config.toml
hidden_size = 256
n_experts = 40
d_shared_expert = 0
normalize_top_k = false
routed_scale = 1.0
router_z_loss = 0.0001
init_std_router = 0.00934
norm = "rmsnorm"
tie_word_embeddings = false
learning_rate = 0.00327
beta2 = 0.98
batch_tokens = 32768
max_seq_len = 512
train_tokens = 299900000
Below are experts of layer 3 (counted from 0) of a mixture-of-experts language model. Rows are named router (the router's row for the expert), gate (a neuron's input weights, with its number), up (a neuron's input weights, with its number) and show model dimensions 0-255. Each number is 500 + 50 x the weight over its row's rms, rounded and kept within 0 to 999. Numbers have three digits each.
After each expert's rows: a language model's description of what the expert responds to. This comes from a sample of Wikipedia text that the model never trained on.

# expert 30
router:580547541525447503573516528469554543460505502562510473523484588485443472490423508483463499488480476572460438618495528465454474489484522566491473459528523352499495552492525476432407584472576521524551521550484558506380455467506474471500447549437412633547509479524435522377466512436473565536509557518459469468591516517532545476480441412429476535391451488501521542433538480464551461542455488544596487545543452513492509410463509392579569514531491484535545506495554497524552544549547507609590495504457509537501404595470491487574558511489493464543517502463454513549459409465470455421485445485518528451506490571452514457607542528599500527577600449452507552465602473567434539539543494456473463466405523428511574456517544569515493404386472480435483486542500500476558494494500630
gate1:482509556520486508473503501476506503513500427601447559532414507527510474488491500454430430498475499489530453500575391388411469712493503533415508416571652501488499523467522518428459498534557501406490511531437449498588482501482457554471468497491473485483560505496500518500542554525561561571325582493485585540522504502499526500509527482398488508615436495530494501469478480515504426500541449531547497453399491412502552495521550483496501507499477518512514502500511576485493513516509354487537584509367545532482507574501484529470528524422535348530480500494525499483546462602484519436497489427468523549463530495493527485512443437494530533485495527499400492500520561522582697497505517478505502519486490504492490516568596459451487507481467467528505590509467419343485559533489509
up1:458535500468508472540451490528516403462512489494593520553500480503501498461397474518500439515433546516509500479483495607484462507475530470507458539638535708425502604499509508468588472559520505462548503417525498451485531512501508555463452465490504506522492499498491448574584507484484549479468514497482498500580507453635501554439522479549507512445538443656494506561532495496540409462515429478517526453497519544501515460492522535512487551513528264488466475475529526477493370506466468474479491435354587497501549475494469525478502546470444501494450474504513683582470650522425457482575411487501498535419500529486517501515558499438509498541521501400500440539476482491522469519500545528508481508436504517487530389579357545386486527499485497519513524483504479515455493487532539
What it handles: Forms of be, also, as, and degree words more, less, most, often in comparisons like less common, more slowly.

# expert 34
router:518505470531509508510490608465494579582401550485525413569522550479529393532465546401421532419468482494473465404526468541566548425401476510500454471502553439452497520486461579497498513422457475632515447562484478469538478501494543464517626485480469564475430499499466413578454526478452491574475501451547483485516446572509506501524536443474499474442460545451475478528512517389528519574562497555530508553502455500558500506369448503513506522473536529525543583518464568451484513544505596522529554532458496483623453507548534474547495494492487470446626484370466455492382544531513474388502533416568407524559523366428448425519511538504455495574394512590497520524480507516467437538492540498454449599420429496476432526500459566436426434511523540458502416473470523533531531480500447
gate0:509475509520501588518509505500483496529526475455499451481502455509575517496578516577523468479495467505491505470553482508511456563546507507415502366491540465491482548391514463497541496456496490497589496493530497497493503502605384515613460472500417487461496519493524480495595498516477494515441509506533401500493565501511512576552495426489505431500505377449489462506518533485485496493519379505507543499567353504445509543563499465613346519467436510448419582513498379493489512486479532491489466508429474501444418527541540563460451542612513508513588386498513498545610593458549384326503563510508570475530431499498468528489549499529506473360502491453461559469505475436503619571410345424507472532492620489535487491505523500584529467473495494548508495491542494500509510499531439
up0:536486489493537495485456514523524521538513541495526456646597592464512505488500477515608519610498559477485532428499553494429500495520501515443501488496483503474618510598513543515558567479479556481501503512482507501505504552486504497514676521509491500502511516463511460515499501503596503499490601512500481532550721486501529478531501566499494514500492514549481355491332620404521504499473557479485531504608498497490489536424518540354433457570533494469501485492500423442516468494500459508504495503478497456492567538459527362530500463422584474497486522499497497493475554548503499501511470480500591497561511455507490650464504500464424457474501516512471442545504496370408503518527499451477678544489523422492508494564514501567507497549630497649485496498486481484509542505494508
What it handles: Sports text: won, season, team, game, victories, friendlies, scores and dashes in match tables like 7–5.

# expert 13
router:569688544421449518464537535495505554452534519581593522472400446452549510596478491412435492488441445564556463480530506445482539461514432478466498509482565395526531510558546564424449424486423521557510562469537516475460552539501539495475445536528495524535532545402493469495464437487427481527475575436468488442557553541555537450557386446528610533481531483476497505462502477518575541398559504451472397454422442477447436438572600533558473499487494528556550458568605459366531563557497434483557513549493462525508488513509411455593527485506445450503556528498530571570486481505492478455572478550593500530476456585489440500503532547520514539447521532429380524527532497573473420512560557431489499484473505467529486498515519528574560492479376511460404480515452543542543472501454554
gate2:579413483475492499512517494561535498519510502540422385481506567501528402499588407586384534464486453524535517498464514508440345551495503498585538486507522433513499500481309470488500492515477493447444529461472507503510525488445530495523584502578556551533459498496505494436703502394477493479470520371504489500644512467426550512533499480449510496625485430471550524507480460503525506483489485515544432455481433539551499493547480504441509488561507609488500547491503525440519499429492547503493471420408504501487410392430499545513646408491481487504541533406509529472494450500488492509523517496581490495500523450523495483533501495494506501525513648506400453497483532477504510508500420550555522422644502477537486491506550473528499490499509565502482511490499534419521333476499496
up2:495367497508466541660469489439494500821470498469489469448461501503499499482483509499495516632468500502503566478498516518482498589479473518501520561506495481573524514521499499509509501569514505481486590504466500367532518488500477502493511500593508542512509531471429496501492471595415387496504521495502516500502491568465549510498499501485499493485485513507492510500506501523529597494496543501477500502502349495497513501481497490502503467500513511495541553397439500498552555495500525483500504593495286498499506506503543511486564541529596336523462552524501466537489505491505558483526508533499557503500480453501514489389498495512532505517507499516529369468505458507422499497504375475565396457607514442500503478503457475435337506502541488419474499500463494360509512504545549
What it handles: First pieces of words after the, a, of, quotes or brackets, such as non-pro-fit, Gu, Slov, R-ates, biop-hys-ically.

# expert 24
router:490620478495485486555540460445526527492436540494553532539534478486608484480495533449563465449474462491475464428512525464510519421525456482485484562451595570456588545484508505508439470421481498550576415604486473495515510582580468599497533553498527516578526508497541530441431497498416567538590548496540603468491441570566517536489535538508576404517463502487499471491517537434542478475480455477509484400618511495505502516532544520494436498379495596588556459500517541443433506483551476460516474532494514495480500522509486458538475394527488464421446519532497503522513425484406424485408555437598337564500435433559464484551505465537514502428475426485485581565488484496402403553471592386555459587452516492419476456505450544526595498511457527422538541536545530424541415467509582
gate1:500370426647479542507430461309502489495437503533594467572499496494491499407513511560546478531525551500525453480535495495437519493570497418519497481505398482448496470494450442490502512532559473596499452490520329521536555441495428508490486533490581516501413339565533500498521524525504499494544550470525491514495494476479503496508418504576467372512507526495582502496515511600574522437498509408508514401469497426468494519431587513501493529552496614487374544407452629480411537499487522500471438651505528501489487503501510526497440415486467538511482525515482515493557511480498543577449559496531502476590502494455492503421510524428554501482511343548501499511478431482507475449482508466515564504542570382459508500476504426509503509469423508532466525491572490455545503500443464
up1:519497510456504503455522500534490540499599484486343504480517506497528486488505518486506503503487510599450444557501478507492413498415612509493497502497493491468543433454515508498510493571466454504412503487497495504493468404490469486418407478419517500493502491506494543494423488473495362452426500496386501489454494517568512506506498486531615621527507394415498564514486527491390522558518545610562541491501497507491498503534489508459495499504510549490548530519506498502507304506500509490518488453488635447487552450483499500510458508510487459492495493463510538591497506466539543498515534509501510488493494501433500531516544441500436513450695525481494582396589496544535499668500321517505561519274488595510490488501498571482506487515495524501576519442494503532390454475496505
What it handles: Word pieces in non-English names and text, stray bytes in Chinese, and pieces like At in Atagoyama, it in Split.

# expert 15
router:607528522499503441521521542530507546474435488581493626596394513432524441527459508459416498459447476578521519493537508556631548514405512560477548467477565437407519502453487530460519549426598496483529508512511430513426523535480481521502498456525466486493536603423501535553457471493438504445656590413430514471592528537559543574557502503521573505467480530529456536372528513501547444514439529530477462477504509534481483487520572490615578529444437463496490463541495435483454515558568470518541545466554550511464436562569419473481560496508390426494472533486399453552393528473432452473511453495491470490525546490423460401537537532625444563531595483485531530512492505479431504514535506521457504560500410561546562402517524550472507470413530458488417478502544571500496387524486488
gate0:482521491496525514495579500500489499542546458485531511429508545473560504502478527461515480504501380503462436510714494495501490523499425478480456591544515516516464501506467522509576363498499500481499400412422438511625488668545500509505532499417439545406502513501513455560456476478478500461557568506486570517492518495486487538527543472488532579500500473511518439498530514501362576507496500498491499503502495452501448555628487513498413460427522560524521510438491374593512417513503453422497483528500498480496372469600490461409501348511507592500545437504479522505490483454514489532506590426488519525417509453532374511583507569494439343472436554537479486516478508501502515521501502460529535552488501462523473398554537451528514501455555488548513499478471632520486508613463467
up0:501471587459468406449524481498404499471499496566588606441441528464482510499520495478553422506492377548486494493502457496511583506501453566522509475502445397532509472468475509499656486521479576386554560457481508495499585543548349509505538501560427542481431504567493492453488540555522516499508506518487495495516549495471507503499526459477502503494522532498517508478536501503516413473496500534430640541545502524552527449530492544521475703501494505571502493530499495500469538516495503484489503503498432508491504462491546483505583498461490475452502403492510511511413488411500518503600477500587492500476502453441518496468509460497446488508509512624575457503407489657487529395496501550451580484505476498411493511489359496570523342306365504559450495500502499527486467489576498
What it handles: Table cell separators at row starts and between cells, heading equals signs, list dashes, and some articles like the.

# expert 38
router:545467576497456489613490490477607519474457576544451503547495569471460474518483528515442469456456498499487458525563502579521444439484502589463423492437554488490535531384513516465474625518503532509551485556464511533489465528515539469580520500416441564424465430545421574475477480466467556492502523492478498453506487497446497562547437467515391529345458401489409556436520456419526495551455637546506474580559496478500532508446574398542602546582513511509524586530505583489503470494551591576534533485454428510527496526522472523536496548523486452491509407477447512588466512465499438453466412473528446433609434451460415446557560495584469509590542533449542575545525478561492520526546520494415536570474449480493500514579519583470486381490433443448473460531401507540552567512546497
gate1:500505529568501510496463505446496497453464509506509585544479535542487502436550414510488539502440364485492502484570540463572471511494477503503546645448434516492529517503512454691472518507409486624510592499495497568498504694512463451502583517480501489490498477510466520490511479497582545503570509551402504503533482501545508503381553636418493557561466443486492494424506533485435558516475502452492512513516502603404503512493431455523555500431506432509499404505411481494512489438500521580516477512467515566522484434496564500469478588513510514515616480430507501464460522500419501502370450525535498502593479530481359494503469448499475451533515483419500463491486518546462575520486465497497461500512663511359471495508618501469475503465501475476445417599452514524520515471493566
up1:526504505454479517566420480497432511438531609509480482494485513401509564490440366554436521561500488560534432480535504508500614506501502521514521487541501501610589563496508492585490466498503498540476483467519524497438486560530502490506513499500506507418478501490532591505496523498564556517475525495501542515503514523512523501687501593489488577495500421529491496512502592488539510423519482471390433532428509497475548582474479495489525503485549488506504500459508475520523497546452410565507370500488493518392438527512518503513549557407600560467518491498516499574455490544504500538499476495499506485501502538481499489512480443497463549474592504298478494611498442499495512670487469618532497501533501551418338407342568501496593504513501496507498430520492430530474569540502646
What it handles: Nouns after the in demographic, historic-register and statistics text, like town, district, Historic, years, percent and table numbers.

# expert 23
router:609550492483502435545497529520558508416493568504488507559430486482449468503394512518482441412458407532463525543534556517557462505481503503451556537463553436432531578335491496433485550482469541544554524583529548509476428510476534531459438524412535599513507513448481532531473450452520517563606524452431510461523472487488574559518488478559473499418503531512561506451558392475551475543477560493568481508550416472510518524544597453553572596506529529500506486527507514478500524543598508504556560447547452491493455533527454496497471517499509446475519495424450432578412531506465441453498381533568407494552472508386397523556476511549508467526551465478513613541535509516380452542542518420503507539487409447563493487528482527452545356428491487501513442461485570582599381509526610
gate2:437470455375553503566531487507504419464501515530485496544494539490512478514466480545498527629478451513476569501510502581475551509513486586652495486482532498450489509417449540606501516437560461511494411527509509607548482533585535586606435510498573479501521387496491532507484369521464526562540470400500511435486452595498507436478499506461609583451513540455478455474472508506492467464408454566507487457494495500538536430514422521526532617512408570602423555514471519512515493497393509588595539387389663557500522514487485456506503424601509482490501496499467493537358492515533605538524578495492355517505499416429499524477502489478423476433501548486465491499478482483484451531469482502459496496503489484514495495499472474519550443502498581476622502531484523461526508464463480
up2:659503531418493605490500495537499521491492511504520507443475406449497561587504508505454496570490553385503471505534571533491568449516504556534525542508451474487485452499485483487488521457513502502580532455490425442471515495506451361486507503499488522527470522502473492495565454513485508488572552495514481624529463538508485497440451462500452461523493535419470502430491482494499533466519468532523388493484595575540497478426544570501500682468606520505519493504539465479493467459445493498381510532629463492455548496424357515511495527369493470507500507509468468570493495503526498481562667508511526480496450485494499483430444510614410473533548580489421485437419521499526656495444581542494624511635529496471497469496513486598533423419478458587481494501598498528517523485482484
What it handles: Commas, pipes, dashes and opening brackets after numbers in lists, dates and citations, plus month names like April, May.

# expert 16
router:527567514409482480570527500439613560501441564557504502467405535461449441557484520415495467444489474516524443540606461475455477445458419590436458472419517371483575538449500590448495496496473521555572499515448450515456436501459477579560469425449451564572465483491430563498488383509433459491507535434472505461484556502440526480515449485510514507466498451508474553403516425446607491519472613607487488566531466445497442477502578442537552542589491494488542517550473543468503494457546545475508556550502468662503491555549428520501533560501449441614518399513520551533511528479498444449498447518533526508584479451413411466572512494541485485533552578483512555583572476525466537473549493526423459470502433487511485488556562545459497393478442522479435472582354540454540534497540520
gate2:449505545493500523510521484576576507495452507478475493443498492464434468507473499487529421438476527456506582499466502499466410580480400614500502501535458501516547497500533500553438517514492497570529477498503501324463519528601518495563599497470545502498497549502514576477595475457383539531504481513449487554489534483496532545543486514494506663507502467487492520502501390439499556455496528505527674486522492487517531504533556522487477497488449421490483511544525512473497500500512500471363460403501519525500521496530598541473488468505481317506496483561441516530530498465472497508407577340513498428542445445462496476489480479550490496492486536509500457498658398564505505504528490475476440493503516484504529475505590482501436501429307501384469488530580368575384483510489512
up2:494503463495600470433517503521504577500508457501557418492552520501524450504586512508499612475531500521593498483501425506575540506374506465499488500524597601591478493567494504493553533557511529501536505416495499509514435494484463629564660445506631559487432501414504531502574532469548500433502516425566596504475481497477504498503498534483561510502510520483510492509425485506448617473553500503485510510500457429521384434402488434474504519495431470510506451687545501486496500484488492485556491479406517491543503479496532564510555496694568499501499503560525479385514486602504546522507521400551531438500549504493508488500489508491498567363499507505487501433581534472573483572455595651496559485545451541512367504499503495473500485501470507500478530502569510508496573525546491
What it handles: Nouns and pronouns after the, his, or of, especially titles and institutions like Pope, Emperor, Diocese, plus it and this.

# expert 32
router:533561533468456522492537494499533514472496498548489568508453491461549472484464534500447546440432418508460504515580529518504506477447483546479505434489553462484529602356475477410444515472629562498576552519481534512391498647536579474533500532512556597527534552485491502503460486437472530464637573487512484514608501526538532516521468471460485509444483560555536530428489474443540429399408565503541514387531402514566530492565589519559505550513493538572524532508506500504521614512480465567527498443417536544465519599548490430549527465520511452421543377562404513557463508522486493423494465461523450508538469549454469557499596545552469568495555559502483529533533512566420449520473517370539506515479467526485531468574598527523562463375462468428493493496511560448584416512535585
gate2:492446487435487590615551434338439499489499526585470449481432501538500491421569493649457523542558505501501500487435465410466528458503501607490505548520490463498490463447501562301468482507499519559506392503476464573489497501483515500506401466472553453498514508404526643519584540585501490502512539514525453490487525520496499528510488513489447493577482333477502471482497490436499505493460505493405512504505527549500553498483451392500454588520512466495499641512494486570499527507511532553498501499583506495503546447508572500499381522430487451486500513559433486492679606501500584496441500515499496482494528488500506596423500497508523500491502501506557536478519510498589501572476519426566533494469508496376501454585581471506528472477478577426446531497439504533508516630500510
up2:441505465528496499577492495455564518592473500514463500463473504508506445505447498574510505526532535507547500485458518448577516509532552524532501506387490577496527490504561519418353507442391504391505318498337553498459499494500477414499433408501512487631463487456502594492518484506494443496511626485586502494517613467516545505530502514528527498452482358493527538468515495490490476453436496502511540504438591522462497532424413499532509525447497484432496552553516484605514510532620470625430576526418502475503543511504441424542490438442433493522500512511482473370493511474472483592385562510523499485498499413523495508466520502385497570593486479501542498515499447482569444665487499495469499503538595482509513463453540457545535541462516514500513491502548501556450529502425441
What it handles: Colons, heading ends, and words like may or or right after article titles in disambiguation or lead sentences: Niel may refer.

# expert 25
router:540536506557479496517473571512520513418477545505568462528504357467554475420475541514402555485495477505457504466470430494526503509511485492489537619455559462510526519396473467432473556486491598553566446489505531503466551475511459505511521515408499601532470466410483546513477458530453537544534497510523545474554521451371538516467391504580517457493448434508474523405533486449567535451558499513473464495592442378469527591449526511520526513491529549517562541531489470479416575577570529540533568544514598511494504506505549500532519597443473424473430401506484540547503484459470446484475456485545448497573371578396482468512425488540478584439522474421492577608578534600429478606541502444471530541469380557433486503530521524476586491506445543467539515446479559509585412481549598
gate2:499507562545423498630491500501492557565504512517533606512500507546633520287462498511500505482492481488503490530498467455500485511511453500431545493592522521437408518463567494484497445534481460544678504468486497604550533423570463494513514480563462501533499471495454581514537499608488497406489459519503556366491569419494403494497504514539545491481436489526473509478420451358580527513452489513497521452627493406515476521500489519500508520500470487567513558494515543497506556629501491575486438513429500524524491473516536388513489522419476475611484530519568502497481597451499440566485518540425379543487429520463502501499429482492489487552502474463486525442500417511473547548504392414429477499490491610472499505488472548524502428500489499463505656466544436522499504540516538
up2:531519448500514513472555495492515514538502519483552452668564520541367494570459488487493472501431430525645492521475510552497488509509573549521503465364408510500475464449526487501555504419401465401523492604467491420506422504509485498457496538469492497489468527483448501473485452501503486476426580497515501653519427510595497525518498407440370419391550514605500512473502504581411485496500583498519621546504580553511501473514470409490527499520481463512497463502494486484411493509473546460560516404507460393522517509478446501459434516516542463452464485414441517476450491527383597511379414475593492409498490485523495461526515558465474498529582559487474567619501515513459507527499501501522523381468500382505492473493494500489511493516542490463432508633523506542497445522500460
What it handles: Middle syllables of Spanish, Slavic and other foreign names and words, such as Luque-ñ-o, Ibá-ñ-ez, etnog-raf-ía, plus year digits after 19/20.

# expert 35
router:557587513468426513482497471528465508442519550496593445511425430489479502460480561489441457424509528567421438482423452508478523483480471491469525598465482446539522587493582551392447480518581484520526500538507534468530437568474552542525505541411528565563542536468524533446461489476472490488490569414512552529509540467468577539433475481591492467480473457490430505417579441390553502359476479479469507452546443390476480513484603514526521519468506576512510488568544479423453536508553513500571521475518521505504502551534452444523529499524441425439550480524455509619533457465443473465469436473592379491539430535440479521503476519548518547444510531465424493509531538615450390606482555452543515535447476519427481466529523507545568455483428536464517447414456661520564403547526650
gate0:486495495493505500467590528513472472490487485506499477467491461500559424572557506509595503471460499515493391497454495444468470501500495495379335532582495638490506497538491521499496595496479416599500490508514475515501551479487528453431512570505502456481498470463471510434549544386477538521555516493535473456586496495504481487501503509483518524491500509464525414413499458589492501486572536496544503516458500466522540439496447478611719417516440510505480518508521482556508493547428489466500500490493499507601512505436505512526468493498503455571448505521484498510483566398620456517552454476507547466624499570483491466496501464498483487508500490523486509432585532434624507478502527465499501514516492326492491454307466525496485541599424526514425651566495618535537529387466531
up0:427535465500533497486492472498521498629464498485532435491827486498524480509489502514527540423534630476485478498495467502495500484472503562388470491496481514634497543480501492447499522505512488432507640538472493545383568500501453517498469519607508497501467481513549500466502583535537453489528403543520541462523524547484472483554477501444479493499406533495512493467492494584497492475372550498542506487437518412422493498540477399477481501548473500617494517544517497560498410530481502589518407481499521483519533498518501470483500507462445618491492518514507466512569497421503497516383534594507502450512506478486570499410461544489327515539571522460480471552498623569559462582502456447435500514494511523491502483409424586545479548500486500525490489501509505484524493429500464
What it handles: Pieces of non-English names and words, with diacritics or transliteration, such as Świętokrzysk-ie, Sîn-bēl, Jan-ata, d'un.

# expert 0
router:537489593482447528496525536491596611469483512538486491475430490440475553528536584503517495476468476525491504479585515473534510508451500507462455481487491386516584556389491459377464557508470612481526485507528482534444479542521554570518445584463462584460547534502489526451458491460462470543557561538488514498560490489487495502552450428556479549420495461490444536427481462488595497423515556522439431483495396413500499442482598470531530547555512496472553530516503493485489512509474519488525498523492507639491507594555426476554530549518579447448526382598485586681530503510505527450484414516550528490534382548439482476466562534538518530526594508424475501543486505598465499517599539482422569485517475485488493550563626514506531385441526500333498553471422545485537504498482582
gate2:480509529638359571499504455486511543544562572532518495480498502505513536462501502480489495481511453494518413495428602492514525507489517473527315609489517421589475466525458538503500563505459527492496491425427559476488497514412451410506523501456463590475455498480599514515460506689523540592463534576502501445416537482542495499483502492603514524458428522501425373503494470484498473489442454398463507600493505430494512487529490509478440483517506493501645669483486488495512475505538500512528453618610568482518563519484494449462570490495570542432509501505499516498564458508535496527483555504563532477488495506403516612509502612570502563519467516424372505495436469531447468525492503487509496501499550492511415513493475554486632442520394474509532503496459467444505528504516499
up2:456526538347489434509475500508573501391501509502533537562383475468504436518425496389508506448469473458457505494544586474581512525474498441546359537506493511606587440487511491490611490484501507502550543443511411495498509509577491513483497535490510377503499520506556417504477464498519481423539429431476456712511497472358508528505475518513539512574593447510450502459499548453516602529506548479536497461518524517505500522501574548498498540421495372537540470531461461501572512458500448617486663501512501629535478543510486472489531536524454440487506479564491527552507487512495501513493384511447510494487486497483416546412474420526511522454528558487444478476526540508486513498536483502505476531522506513576484498490552515524454501499396444496492559500501542504525726492490488
What it handles: Content nouns after the or a, often heading words like Etymology, name, use, species, form, history, and field labels in lists.

# expert 5
router:548462533465619449503504512520584529420525514603465451562509480410472445479474546438417597470496495578551499594488417463547535576519474501485509448491462462524472462466473514454429467473553562485554493538505492562516455443437527480566457506421475485598546539504466450470463392487444520501484537490504465513504368511404550482566495364495482470437466442438467545474514503489505573468520434567546411532476439539529452533463528460531582556512543470554569551520423511393478500555530569588521620482536529467522457461537450497519520583450501482513491510433342430565523545479441422457479462499565477450541423518443531510469511537522403473536620565518507507445486540528535502465489485508427498514484442384555533454544543549551531444392526467553570442461482503451579415445446470
gate0:512535569651454492427539536519533509521482511546519509498500505499495420560560422495585489573474540451522513496528519439517507503507496489495498508517497506610437426535428497514505508484536466403552408487514480496627495444483501537449475500487521501464416508519467418482520499483477513502452500503532466405532439505501491442529673501500456560447496535474547527483421328491497504498575454510505502496510442496535461499491479400327469500519438382597478515500505481597465502509498516495403445487517508582634530575469496423466403497404518521464477524498514504439524557486494449427527539461509530496504486535535497390492500543501526446443601573586371499485517525569598496505490498498532500575451432452469515612614502500502511522509505519544545537489590523615495573463408495
up0:500593451478472506550513510525462486596500568495444501471480555477392490552503477488530462440458539496492507529534494602502527464400485488632563503441558527482518477484499503497476429506456501501385470512591462440499500440487433321500490443556502566590516592490522576480468620568552505475504478500512509512442424519620505438497500504498512499403495502543366594530501461499481586435435527499488498572453489574489485526496484569485487489548501471413426532508515506460478523416540500499504511502506501506588541499505517520555472556462453509541441443461559437415499499486461488488548565485335448508708496487602489499482495450496510533549462463527521460495461489478645457524485469492560536508497499478449493632500488488327459538506528528488526523600482523501481480491483553
What it handles: Pieces of proper names, places and month names, often in table cells after a pipe, such as In-tern-acional, Kent, Month, Ivan.

# expert 29
router:537624531480484458433540526508510537462505590514662528468467456496511507496491530478464491459463443496442451404454552501533556580494467501467500521511571494509499532423520550442466480434540517590522479510519541446436527523539585574457436563487486546519538513440517532466442511519445506546545590507527555486507512484556626477506438466587566491510457501513547536379503465496575539390484497471482493476593481452525485464494594513523489511427586553506573531614531549423500517511532467483570563555505501529530474554573445456438488454475429450451489410576459501513497433454464492472489470514583384476544454536412407465540517462531553564405526532429479623538570491539471419574531555486496528600458473537417409519517547513506595488465420522478522517465481626521605461523526597
gate1:501497498601502505541415440504510543498484457500483519492499486460478550491499514509530501654527523503507519585519478506506512595492500432499393397553466507515502461468448507509485473500502520613387528483475499371509433517503495503414489552501536615509613508425516500393500517530495492552635554606500521490493647501532478549482333516496472499510496495540446430474503500485525534618504495593323473506489454520510524471568498524509498497454506524460585460499500451488472490503500495406584504501343482564503582452535519500496446496529422503500487528405520506476411414481472562421481460495555465519479502579497555501401460491490439483510479537494456444476435460482474497429472480530514458457390520538500499496499403523499564505471625401510546516469450609497453458470502527
up1:586504506332493503402431483482503564483489420492622502356517696451503443563638491506503509537501553505492561578470487434501573506534498535511477519576464421515474495502500507378544468530489463608513496421486463503488586504489513502475546484498505453555510502608478461593326518611462470480500505509513492509505487539486511495506497507506503499559388455517506450498512550522501474463492544646497590615494447532498567495513477394490520489487510483489495442517516458527555487610504501503492539525554477449433584483506499447599523543463482500558503526504512562494503504456511519497513514583508500570537528505474481480519456506510520504485455442392445495659506507518524504527482365494500512617492508528438505600503450462577555499491490516499469514494432515508453586457487482
What it handles: Modals and first pieces of content words, verbs and names, such as can, would, prom-otes, decl-ines, Re, Dav-ey.

# expert 19
router:558473568495514480498471508508545549495536570511477526546508421366442510526497481422497416449387396536459435531546481495533435519493511525506472383448532455491500553430505577493431535527465517536493481540548522488514439518429564535552499587554459582495518531405482521460483452490466562554593553504461520509520510543491489519505496461584529504418543519583591557522495416467552518489469529489434492531557426476553555472550620454526539559465488535510562503548512540514414490462602492525520515499556495573444464580581470409475502611482461495460486464466555587653506441639518461478489479468510494443591448496491346528504561486534517506563553515521499529561614497521509467515554498493438590594499443509448435551588550456498503439506471556380473449471414512506485504486516593
gate2:522463563503423434521463501496515599456512503441514571500500482524608673482504530524493495476422426446497455499506447480510539539534548494596466497459507611499517505504497498502465615517426534487502371502502497499528497505499409575470490567533481531502522556502514616389519492428553446483501672508480504496438507491522482597659488454529559422497576510461471536479435505591502565490501499494454513467610504528502503481401501490465537454366498385430512470467492443494494613502448497509505422561542497517519550482471567471487486465515520495506411347494494501451431557497482512489484500511407528431487489497594562539438557501509510516296499543500501500504522488502430503486465513589498524522495485507436544473560497498536539448497537490374478457508525539571498487497494532
up2:503493517555438482472552484531509571454497375401689484512489506497510585368579491521574475512482536498503505449502540323510503504478454515540489497496492511517500637506461463520510465509411437494483429368516573463527530443502476497453503573502520384505511444527500506505507484517502416498613492606564532440502499501500471394539496519583563578486597524472411504500474510513555499500501533487528495518487502508535507501484453488435485501495497409436491501559509500493437498518481458501500430667506499504484492606512500535399484360562529498405448497534501555537522486473497533535530405395510505498534488575500410344540496462500510501450485496502453512494476492475671469520491493604496527487507533546513507459500522502536524553575525530500597482492493500501501501542506606
What it handles: Noun endings and common nouns after a determiner, such as associ-ations, denomin-ations, years, team, season, film.

# expert 28
router:526551571473534398506581477512512488428526484617525453557484492516469422463408531468474584475509482541522481522475517552482558469490484537498516494602508506448466506438516558419443464463663536546506454582469496542489554537509432511536537519454545493595514430486467517522444478498446525433469519506431508435504445491499577588552493498480533524457448475410540480348458443384487457581405496514641489546538473562557513494451538403487463582547485585610496480503472497446515509581557518553503568482465499487549406466438507484501589462540537456529530511508457408554469499486407420498447581386505459524511476440463531489565493560541452473566529564474505517484502528470495548507468518541435518520390462481501536452504470557545523350444515427534494514488565522501516367428442452
gate1:476528493408508387503508540534502499517495377516537500516511539534477484568459540471504533523512499499458535509497423499466480474477458526497590512504442388435516529499551504492498609488497519592505493500505460508494476497503422561565640494479510388503515451524457516352432605510456286484440514604513435564482493547500538572523526507434518652494507495548502515549502444505481412574499519496516507507575482538505497447499609501515456389584510475496490510488452607480519503567501633502463517454522444486518374500365502425525567476525554563555510501353509460503556513499494506470490548496508498501488483467494557531472488505499627451521500525488590512476498501441467504522498627401500493569486446483519511452508503498501487497500499484675424496483516512501527492491497515
up1:501524477510485513512441477464445494559501519587461500510470507509616572522374538554431499565480496432589514461527483496543527525449485532520555622506534427516462394468510437513532522550499507537420526505512485511510466522464510468562534506521499485636407500513406545490487514530504504355548495471415421558498553492489505522437586569569498520499507448594494511635557608488670521515489536495500499506509516499543498598443499481405496493515372493407500442495472454533500537477514479491515485471507519543525439380438465372464488442518475500489446516509503508513500543495403506482498575515429423532499497635516498500493502620456502493542479491505460516491469500499503291489426505455511555492490500518630504467546480483495535510452566495396478497510515515405549487491491413
What it handles: Fragments of personal and place names inside sports tables and lists, after an initial letter, such as K-ual-a, Ž-iv-ojin, =.